From a checkpoint of a small mixture-of-experts model trained on Wikipedia.
Size: 12 layers, 64.4M parameters.
Experts: 160 SwiGLU neurons an expert, 3 picks a token, a softmax router.
Training: a variant of Muon for the experts, 461M tokens, 5085 steps.
Below are experts of layer 3 (counted from 0) of a mixture-of-experts language model. Rows are named down (a neuron's output weights, with its number) and show model dimensions 0-191. Each number is 128 + 32 x the weight over its row's rms, rounded and kept within 0 to 255. Numbers have three digits each.
Before each expert's rows: a language model's description of what the expert responds to. This comes from a sample of Wikipedia text that the model never trained on.

# expert 40
Table cells and list values. Pipe separators, commas, years and place names in tables and infobox lists, e.g. Chicago, Illinois; City or town.
down0:184133136150143105086107136180164118108145131153152103145169101104171195124077118147124143093157126100094160109127123163085086167150172077070143140074110150143129143195175168162110131133125134150163146152180041092179143120140144081147190136121156094182108082163139112136151141090159110062147121085146143155169063130117128112139107116120158103104127047158142131111111048142152165165173140131135101110106116119154115152125136148118141122065119103111099104085086146110151147157149154115085180161117184141179119144161095100139162099140122106119146171069130168101045039090115155163

# expert 38
Numeric punctuation and digits. Decimal points, commas and digits inside numbers, and the period in U.S., in road articles, vote tables and astronomical data.
down1:131129155139176073074119098137095112119029125155173116102114092093136131167107113124143141051153100140141099155102152123188099111197121103137153077108081146121147148099192125117126088111199150096092106121118147108147112117100115140119106119103136090144116050195142119068076167134088157162079100125126130130162129101128171125136100128105075122115127158110141158124155160148138119068098132110070200161102090142081095210128128149115160083127105152133152134128123121131133123081030087122097150191115079091116143147111080152160193161144090146087142147132157148092068131101150116088

# expert 42
Prepositions. Prepositions following verbs or nouns and preceding a noun phrase: of, in, to, on, for, by, throughout, across, toward.
down1:101113145129105096151130183150124117114148106128076093103148116158128112126066105105111129141145125180153075115169163144155128111089127058173132143121057138168103141118047123148096124159137129167105144110159087136088065116117145096088189161079142142102162130138159134142101132174152067122083105163118130106125192134078100041121150132137191167135108093166096180076103091168116151207096115078109090178103070078145073138113174123119121187152141094132148130124102129154159140156124192148102169121118157140160164162106144143170139077138135142119129054101108089117145189115104185117

# expert 13
Mid-word syllable pieces. Short lowercase pieces inside rare or foreign words, often taxon and place names, plus whole short nouns like cat.
down0:145121150138125106114117119088157192079151096110117104125083103114125171165196115150148043115129155146132112159088124056102104112092109171110087131103177127108122121107222126173123152063128150092114109155151182088148121189093068137145135125136159112157179190206188193124159127138133132096172085120145149186134114118131076094111170051168105155094122122112072130110124143138131133095157172132121147073164133089192127139141070116124101138083117124103075109132093140139211133156116123155108132130148146153138163147198122138133128106141123158143155188169128121089107132118081138085

# expert 58
Nouns and pronouns after determiners. Common nouns after the or a, such as father, death, name, actress, plus pronouns he or she and example after For.
down0:149081146099105088124098101092094047142160144150158096135126093124111108127133165124137109255104144057097179147165141096116156142101124058116084142130063107144105122173061120136124076158125125164130137143109125096096131152097172104117082147097096150117180141148127088131120133084177142108113098110156092140176142136119123102154128128170140088130154156108128115225096141110114173157115095148124122251141148123046081144145132097120139116132108166162152164103079099133123094155140160114144167129056082134108138158109142139142133129132198155140170143140100174127108132105169111164

# expert 12
Infobox labels, sentence starts. Field labels in infoboxes and taxoboxes such as Scientific classification, Born, Directed, Location, plus the first token of a passage or line.
down0:120145108123156189114114101085161100086160130090186120106148103165122100165084172124112076134150149141136157126128169147057183126149135064079154135118138144130119145135159109124200110122176134135162172114206090189181067133151111128181170154155128127163149153100152159094179121038139169126139152108142158107119151106093162125109129170141160143079093109089146058097111162116068115113159134096106125058162111182119106131138159181106131073065157108148112148105110118112105069158131164111147175156150106131185079133103083169129094098139109162119133115111149120085043156124112108150

# expert 19
Clause commas and conjunctions. Commas after a complete phrase in list or clause breaks, plus and, semicolons and parentheses, e.g. "atrophy, and", "DDT, which".
down1:100138175123183143091138162119206154153128121145135111144113095177122152127119100124149056104108117049153135171117132156112127144143157134060135142127136096168081188154125123104134125101117127080133101169054146143176167125192131129114030084124080139194143123074115106105092083154132148132155112133110140100105080122189163187147113162093120118122118065116162159108212154144086150128132109137143168116135118124062139084081128120116118124138142142102111175082021097137145109119150156165136177152077073092120185176106100157094128127113144071093109143088111146109116137110139122142

# expert 50
Name and heading endings. Final pieces of names and section-heading words, plus the article a, e.g. Ramón, Corporation Commission, Migration period, Kraljeva.
down0:138129120133120123080163104167110160085125151167160154162148157134097119109113095121101139131083124176139113114151090112112089109137161124117118141123115169102121163106098082089183104086140135172118076102106155096171108187091150144159136137110134150110120120145183113106093136112182165132151184146122203057140079138133139154109158061161104148121133088108101174090125140117152130176104190128095108210074137153130141116103078150081186097082072093186073175208153096135085157136102119121132108147129115086133175066089152025129126132142110146096146119134100161103100186146126079075

# expert 17
Line breaks, list headers. Line breaks, list dashes and table header words in discographies, filmographies and sports results, such as Candidate, Medal, Title, Song, Team.
down0:140122211101118115056128138128136199112149116114119113164153124140109173110094093095109148124098054122114114104152097166131097090132116089083122119140084135146154193149173110109160105152055136139083110120163099094161151136124154087118160117120172130196060072150132119168119158113118144155129131101074116165124092156111146152154153114123136168120133144071174151165115119149097074057134139100162140130167115158162066124208255131151095148096121139124127061157131100145135137161174091138145164071177094097142171144146165097116171144148131167157133194113149145119153139115120126153

# expert 51
Digits and name pieces. Single digits inside years, codes and phone numbers, and pieces of place or species names, e.g. Stein-burg, Bill-berg-ia.
down1:154082154151141140136112090107094151124147085051094077149128143074137134139123089155100147140148143104115116110110151132130138122214170116115169147074172027157111134099121155089097117180154197101071144116080125097155143092122150158115081131166101069097161104121136142126170143102136093143131175110053168109162109137098210246105112148137125100133097147110130108140093123115181128107126117155119148099103074091149153169084095138161129108141117161134145119141123165064097190121174108162088120081168145126134172161103175096147105123069119168144123127161125108080080116105137088129

# expert 28
Word fragments, of. Mid-word fragments and two-digit numbers in names, codes and tables, such as NA, EA, 49, 40, plus the preposition of.
down0:137190130136108144137101131106120109100130062151083034107117139100146129129115186073107102155142142135150114164106115186188166114167107142134117136130157148107079153139077182085154085156088196101149092090148107111111108153163144107142072028099129164127099126132128125110143126139055126128082138132066087108147145137216155120156179151150120150132190108114123132105142132148141123110117189175136102090134131138114135160142126104136091062073124129165124104080168166170140166069120156129173127128157076088139125130137133119181134106174092150146111099129092096100125168115060201069

# expert 4
Table cell separators. Pipe separators opening or between cells in wiki tables, plus scattered word pieces and single capitals like J, L, G.
down0:098091113127145147103118067098167083063173104136104087173119095155137164112118135110144113108089084177170188137152165158136149125079071126100123067085114102138160099148113117129104099163180177043122083113140141136131131130134163164169158111116133127106144137188138150121142092164129145178108139081130154113127172157125146176152132160125090070092099100103099090120177126135179150142119111157189115169110200169150128124133131102155101097157115161173117125184169031125180099120131097056117092148124120129210141123098153076098101136101111144141144178170131093124113057066137123138

# expert 14
Mid-word stems. Word stems completed by a following suffix in prose, such as medi-ev-al, politic-s, govern-or, environ-mental, invas-ion.
down0:053148111122141142115080134118112134209157156142162199151121142102116116156160114096169100150113114078138154165145081122113105152133096153117146110175135107050105158091088163085205147081128087119144140139066118156128147107170171106179097121162119120142129097157188113092099116122107174114092159102145149123108197083170056160078095101112154127194133111138135124151134146115083161149173142090193086124120111123164156171085047123152147090171085199151126131110150118130152152172183092166122133111157110141106064133137141143112135145183145136184106151185137091164132119155131124083

# expert 15
Table cell separators. Pipe separators between cells in wikitables of election results, sports statistics and lists, plus semicolons and colons separating listed items.
down0:144120118108116156114139116060113152078098095087155128094155117125142120188099078121131119115183152112114100119148138111122126095110069154150165108119148161150109145113090133112124177169186107165126149149118125108114120153094102122128068129136116124116147094117169150184123133130093113088147122143222145104148129132141110128138138152067163139147178167159183130091111139157175086132176110127167092117066062100147106110172156150114110217178107090116066048107110111088143134040158126097096188130138111086116131090142123150188182104150161136073154152218177110114097142128107181180

# expert 22
Directions and parentheses. Opening parentheses before dates or names, and direction or institution words like North, University, Kingdom, early, in election and location tables.
down1:094168159085167141104123139138144077157094207176130148133055170090109144084113135167097078145130088103126160128180059082127228116124095114109103112120142096163089130164055135105181129131145166175077149130150127136119120073108095099108131091127111153098091159110175144145130135129099106076174193094065079107065193130173135095119124139122124114159163109117132138118139124106113102138111135081120132096113121158156145167164107163143122083081134117135158102103210130198138138112179108121148148136132086114117173151185107065108194122125165131163143159061107142137121105096115155133

# expert 37
Word-start stems. Opening stem of a longer word before its ending, like Banglad-, deliv-, environ-, tran-sport, cont-ents, and first digits of years.
down1:093112154072163123133110174126147132138195142131118122135210124108124162095142068107093115085174129106105081141173149104109097157188111129097134085115094140121185151123154087127124119197094123126103122152172158114132098108148155130066117165087137145153096152120143136110175136171201046122130058173145124144132116172114094081110124097182119098160110206178058075147122133117137191071066177156130123095107146102162155094151123108147114116120107109098147091152109074143045132129162116114121147126093117146155182101105175165101173148137093145179134159096171131174083138138120096141

# expert 55
Table pipes and verb stems. Pipe separators in number-filled tables, and Latin-derived verb stems cut mid-word, e.g. conclud-ed, prom-ising, stit-uting.
down0:117146143119069137151119135130088065151117173106125117110124137090142106118078109143102090113125119168116115148146111125134173158087157145114148061088159140196151094123146164138139040130143157078164109102107179192132066148096198115141151095101158149114128169171169121127140094112070132128119072155109132157078105168153137180094125029173109151139106134141140150151052093170128128151108103178108156098061134145096131089101146137081140154135172151154143165171115133094104144132087104116088144088156094159111099185057135153116119105126192170108088134087164137134086124160199150161

# expert 33
List bullets and separators. Bullet dashes opening infobox or taxobox lines, colons after field labels, and en dashes between dates or titles, e.g. Class, NOC.
down0:101130137131116151076144114153158085122119156086077156146082135181161124121159134094145172111124154116186143106126102097144111084177147162147127185174156123144129104194141162085105142110154113164172136171159136173110117145166095126101096163112084122080132158109132107134131133087107108174120097082128128175187130143082103161161188108141116077135142175176091130171132112129156184091104107136109145113099206148155128131126128162217106149093122172086148090146184135092188144128148190095134116106120136114025077107154156166091124165136102146152105183185201149176113120174134117091

# expert 27
Word endings and of/on. Word-final pieces like analys-is, B-ear, Bad-al-ov, plus prepositions of and on inside noun phrases in running prose.
down1:138116113084128149077135153161080112122096162051091129128160153225106100073118092172172093114119149133192163159094137106110093122115120111132127154111140074128122221096064108127135110031146123159140112118104090056123132155175118066119165139141078140134071124133114089104076139117161126098125154111136130128067101094153108120121107119111103156125139144128158172121166115111180095191096065135127164109073122121159136183123179131166211092116123122093123060122104181107097113127102116169198115097080121122125166079132154103115138097149140091098156122170119099140140126143155128156

# expert 49
Noun suffixes, title words. Noun suffix pieces and time or title words, such as -ity, -ations, -ts, season, year, Prix, plus by in Created by.
down0:157106120123144107152112102132120156126101138096111090077121189134140132114106141154105111090121121081095108125147115152109096146161167124154156127079154126178171123150080122123160119140107102155106133089111144104157133107081134142094155168105152165108153152084104114195100137167109149202115132100037173161204150128127097077126159127167161163091093115099164124086163091100089141116176081046100100105125129140134122201132166229134089127103133222141137078098113122121164163176182168142101098160090188133086150158087125084179088137099129143096127181148116107128076098129149094139

# expert 8
Word-initial capitals and onsets. First pieces of split words, mostly capitalised place or personal names, e.g. Saskatchewan, Marseille, Brunswick, also sw-itching, sm-uggled.
down0:086135102131169135171151126182142189126101058072103137122108167163145108136063112130089154178128184097112145141118141148160095132117106221124119165110167140127091147161127202103119118091091162100147095136079176124113090185140155057150129135097136076135121097105126149109141107138113208044118156146138162097054141131152098094142127092138152066128114171098082160163122124166139119199156121166073109141146113161092114144099104081109095142117035067144145143116145143137132090126136132149104163141132134126143116142111158167198115132197113141153126171100140122148085095088152105097

# expert 6
Mid-word fragments. Word-interior pieces in lists, infoboxes and taxoboxes, such as Arachn-id-a, ad-ult, br-omide, and labels like Phylum, Kingdom, Born.
down1:103195176123110064112081089177140171172134139149118123115166167077132121169151153097065208103103115142137120089103142117128130124119083145151172132158118086110149055131122094153183162102064092136157158126115133134080109131127138148116134101164113159079141141164123077075124134120129138087102175188115128141126168091130130110089119169105078116101096160166122131162152146097169150120091089129157130086099112117093173115085157163160087101170172103122126107125136161105078111076149123078173130150052203102193096143066107146066163138115155136166067130128149112110195081126097145105

# expert 16
Determiners before nouns. Articles and possessive determiners introducing noun phrases, such as the, a, an, his, its, their, especially in enzyme and species descriptions.
down0:090148100189133115074130149076062084122141126125075097164081143146094199084137062120107110152126104167160122141052129121172173148167154090132152113155146115089117194113114099134107066133091148116068138111097105178153173114099146122124132131118110180061133128086105086146138080120069110064155062135163101176139123145117109071087143123093148192111125110101119048149126110084136130081115145086186098090102035135142147110096123096114155154069118137102174113088141139159155095106121132119126134127140141129092114103146121152101107169187152130098101098120140176093091135120140108174

# expert 41
Word-start stems. Opening pieces of words and names that a suffix follows, such as Rey in Reyes, Sy in Syria, By in Byzantine.
down0:143041083176133102135153074106141103123144154073136110134041085146120147073158138106119130153121129137124113113135187143118115083103150126117158097100177159182103162173160164170170118079117107161081110140149134080129125119176119056159086092157141186127147143140166176087116136129089120123084115123094134095137096160106167143124131099148124147116122142103134094151115086096158134125164114162110146094146119171111118128124223164109149101139065161153108120105099168116064107146197140143171122147097039126176092110100103140114075146180179185158160123188198124137119086161142144160

# expert 1
Place-name starts, punctuation. Two groups: the, New, United starting proper names like New South Wales, plus decimal points and score dashes in tables.
down1:090196107106161158166091119151143132128180156159171132116138161128142162140132073159128133122097114139227114126112125142088115149066130139124107144129151068130152130116147147164068145126171159121167108116171170130167102071112180151122130175104114112122143091085095121116133107107137144135188102122155136109147132153062155089112157169149143134111155183133139109129120162118141102139188121103194137141134170166160088170146156145091057175151169104125202193092157125138184142151116095157074128126074174075123074145115109115035068175133146112182136116119161117078093132200153142129

# expert 53
Year prefixes and and. Century prefixes of years like 198, 201, 185 in dates and tables, plus and, and some word pieces inside names.
down0:124116181125081116127111144191103141177148123107124112075129165176135101106145073110123086173114067106200109105126157157156127110099110132098155097147088163079077097112159157116128150125129146145142147102113087139080144097160178124130175123124137163102101146095115150101175105125126097188100126058129134202068041103091143082163208169132162140081156140082124172170159127162107150138125088158196169085121142111102126130108120111136129070148108091154118111126123109083117098108105119170109153178123180080127152125141092137140105141178172170159164061170173106078142177127116116186

# expert 62
Opening brackets and math. Opening parentheses and brackets, especially in LaTeX formulas like (\xi, and measurements, plus capitals starting names.
down0:143106096129126094140141156115125122129080131133110089123124095131131159084125112137143163076101068153126117131122104074169083132121122093135122180099101159132165105106154151193126143113140115090152144182127149099093104105141122106101079111185074199105091100143106165106127112175146084078117115131155120158167164144145085212130132143137098201146160091065169075058103086139086127139136168149152182073152125130156195143107155201111142170093165173133096139112206086148103123131117112113157071203179156179165133134132122144116152109175142094099137114135085062173121128088088146115

# expert 24
Word endings before nouns. Final pieces of words that modify a following noun or lead into a phrase, e.g. Blood Indian, Food Museum, riding horse.
down1:152112098179078090144157114151042166145128086085126161172117091135150130125117135130124111079161066100081118095061126079119121124109150131144130104079153066109155095202120053065112165120136124144145118106096174151128159139120122115107097120166102107104131150185130146104084139177145099160115139110098118129169212156085156101133130199130092159121143041133164111092138162160084113131121123067105118050137107151153128164056159152101127132142143110127102138093161104072099122157175128118129146102134145196142162173092154097128091078076104117124113152072131167128169118179145113103

# expert 47
Capitalized word starts. First capital-letter piece of names, titles and words after dashes, colons or of, such as Fl-owers, Cur-t, Car-pi, N-intendo.
down1:115065135109209178114140115109110183145108087102118097090107146097173142147093148092131127073101086184072155122164163153166129183083131046179156140089101162138129076142144138110168109193147085129106198140109098078129121173141134131159191123157125180154074099133108105097102138098139129144090139194115129180184103143138161137105148152125111162100154139180131149182171117125125156174087140122135172130090140141150120124198175122179069096124140125140139141109148091193079129144113126154108124172131108092154188130097126095169159185129150077164133114148180143096137085165140148121

# expert 2
Conjunctions and hyphens. Coordinating words and joining marks between items, mostly and, or, but, plus hyphens, dashes and slashes inside compounds like re-elected, fifty-two.
down0:060199125114053101195151113115132110101111136135111149059154110106123162143105110195135110154112116085153141135159117126199145149126101103193127175114113119135181098034124138083150159138124104143146099127183131129201127146038055137112129101149142167114119116172116134127165079114101107161080139136081089092164135147113123095123127144111118030161184086077144129145196123097073151102103118127154153148086115108156086089158113148111095139132140142171116094122171103141156082143150134092126123099179124111108126128086099134148131170130147170117151142127162092193115154123162079080

# expert 46
Round numbers and places. Round numbers like 90, 60, 70 in scores, minutes and statistics, plus place nouns City, town, District.
down0:168100113105130116121125136173099147122124160175171103172152124088119092152139093161114110034103157156116151099117134188154102126066058123198106086094124137136104169126143075131181104105207127146145124064161118112162127104117137146135145120139187129087107119140070158098173139199156154122134114170147164148150102153095115195112130135066118100095050167157083181072166096088156101158130170177091103175139178117109129089158148093117153156174121104109132121129157167110108133143103135163136104137063110159081096089185084139126116190138091103134120112159109139141151148173160088146

# expert 7
Accented endings, clause subjects. Word-final é in French names and titles such as Société, dirigé, plus clause-opening pronouns and words like It, who, where, however.
down0:079040131098156108088094066169164168119069138106097147148114143091096144162159030123184144124140101134145094121141129111102130107121152135113177116118140084121099089150139110164151110157139148087177177166134082167145150101199124104127148154179100129138153180137105178127095100058168140092111102093142136110139174135099117087046090126095153119101146148107097122177169141123075061157079168121088111102127112174095105128126102182133122154115114135158158073124121077126145055153170160150140118142136114101117125182195141149163121135165037125152122129125121136185099096133110163133

# expert 10
Institution words, of. Nouns and word pieces for organizations and leagues (institu-, College, Union, -ers) and of following them, often in sports career articles.
down0:151155117162122123118109207110110103109147090056132155138138145121163114118142138124133123105132128147133151135133144159159171147175060101097133191175159116106164063072103180083092196197170131173161170082147130171127158134170065196116175150100095107082141185161071184135131173140134143136109139101149142202133150111161130124116157131108137158125141106161101076113144191087084130124091133129182149086098156136117070111094166111142064166083155115138143144106105083126167150110119117196099098115154161128138124145143187124120105139089106135145071091126149139121177153107130168202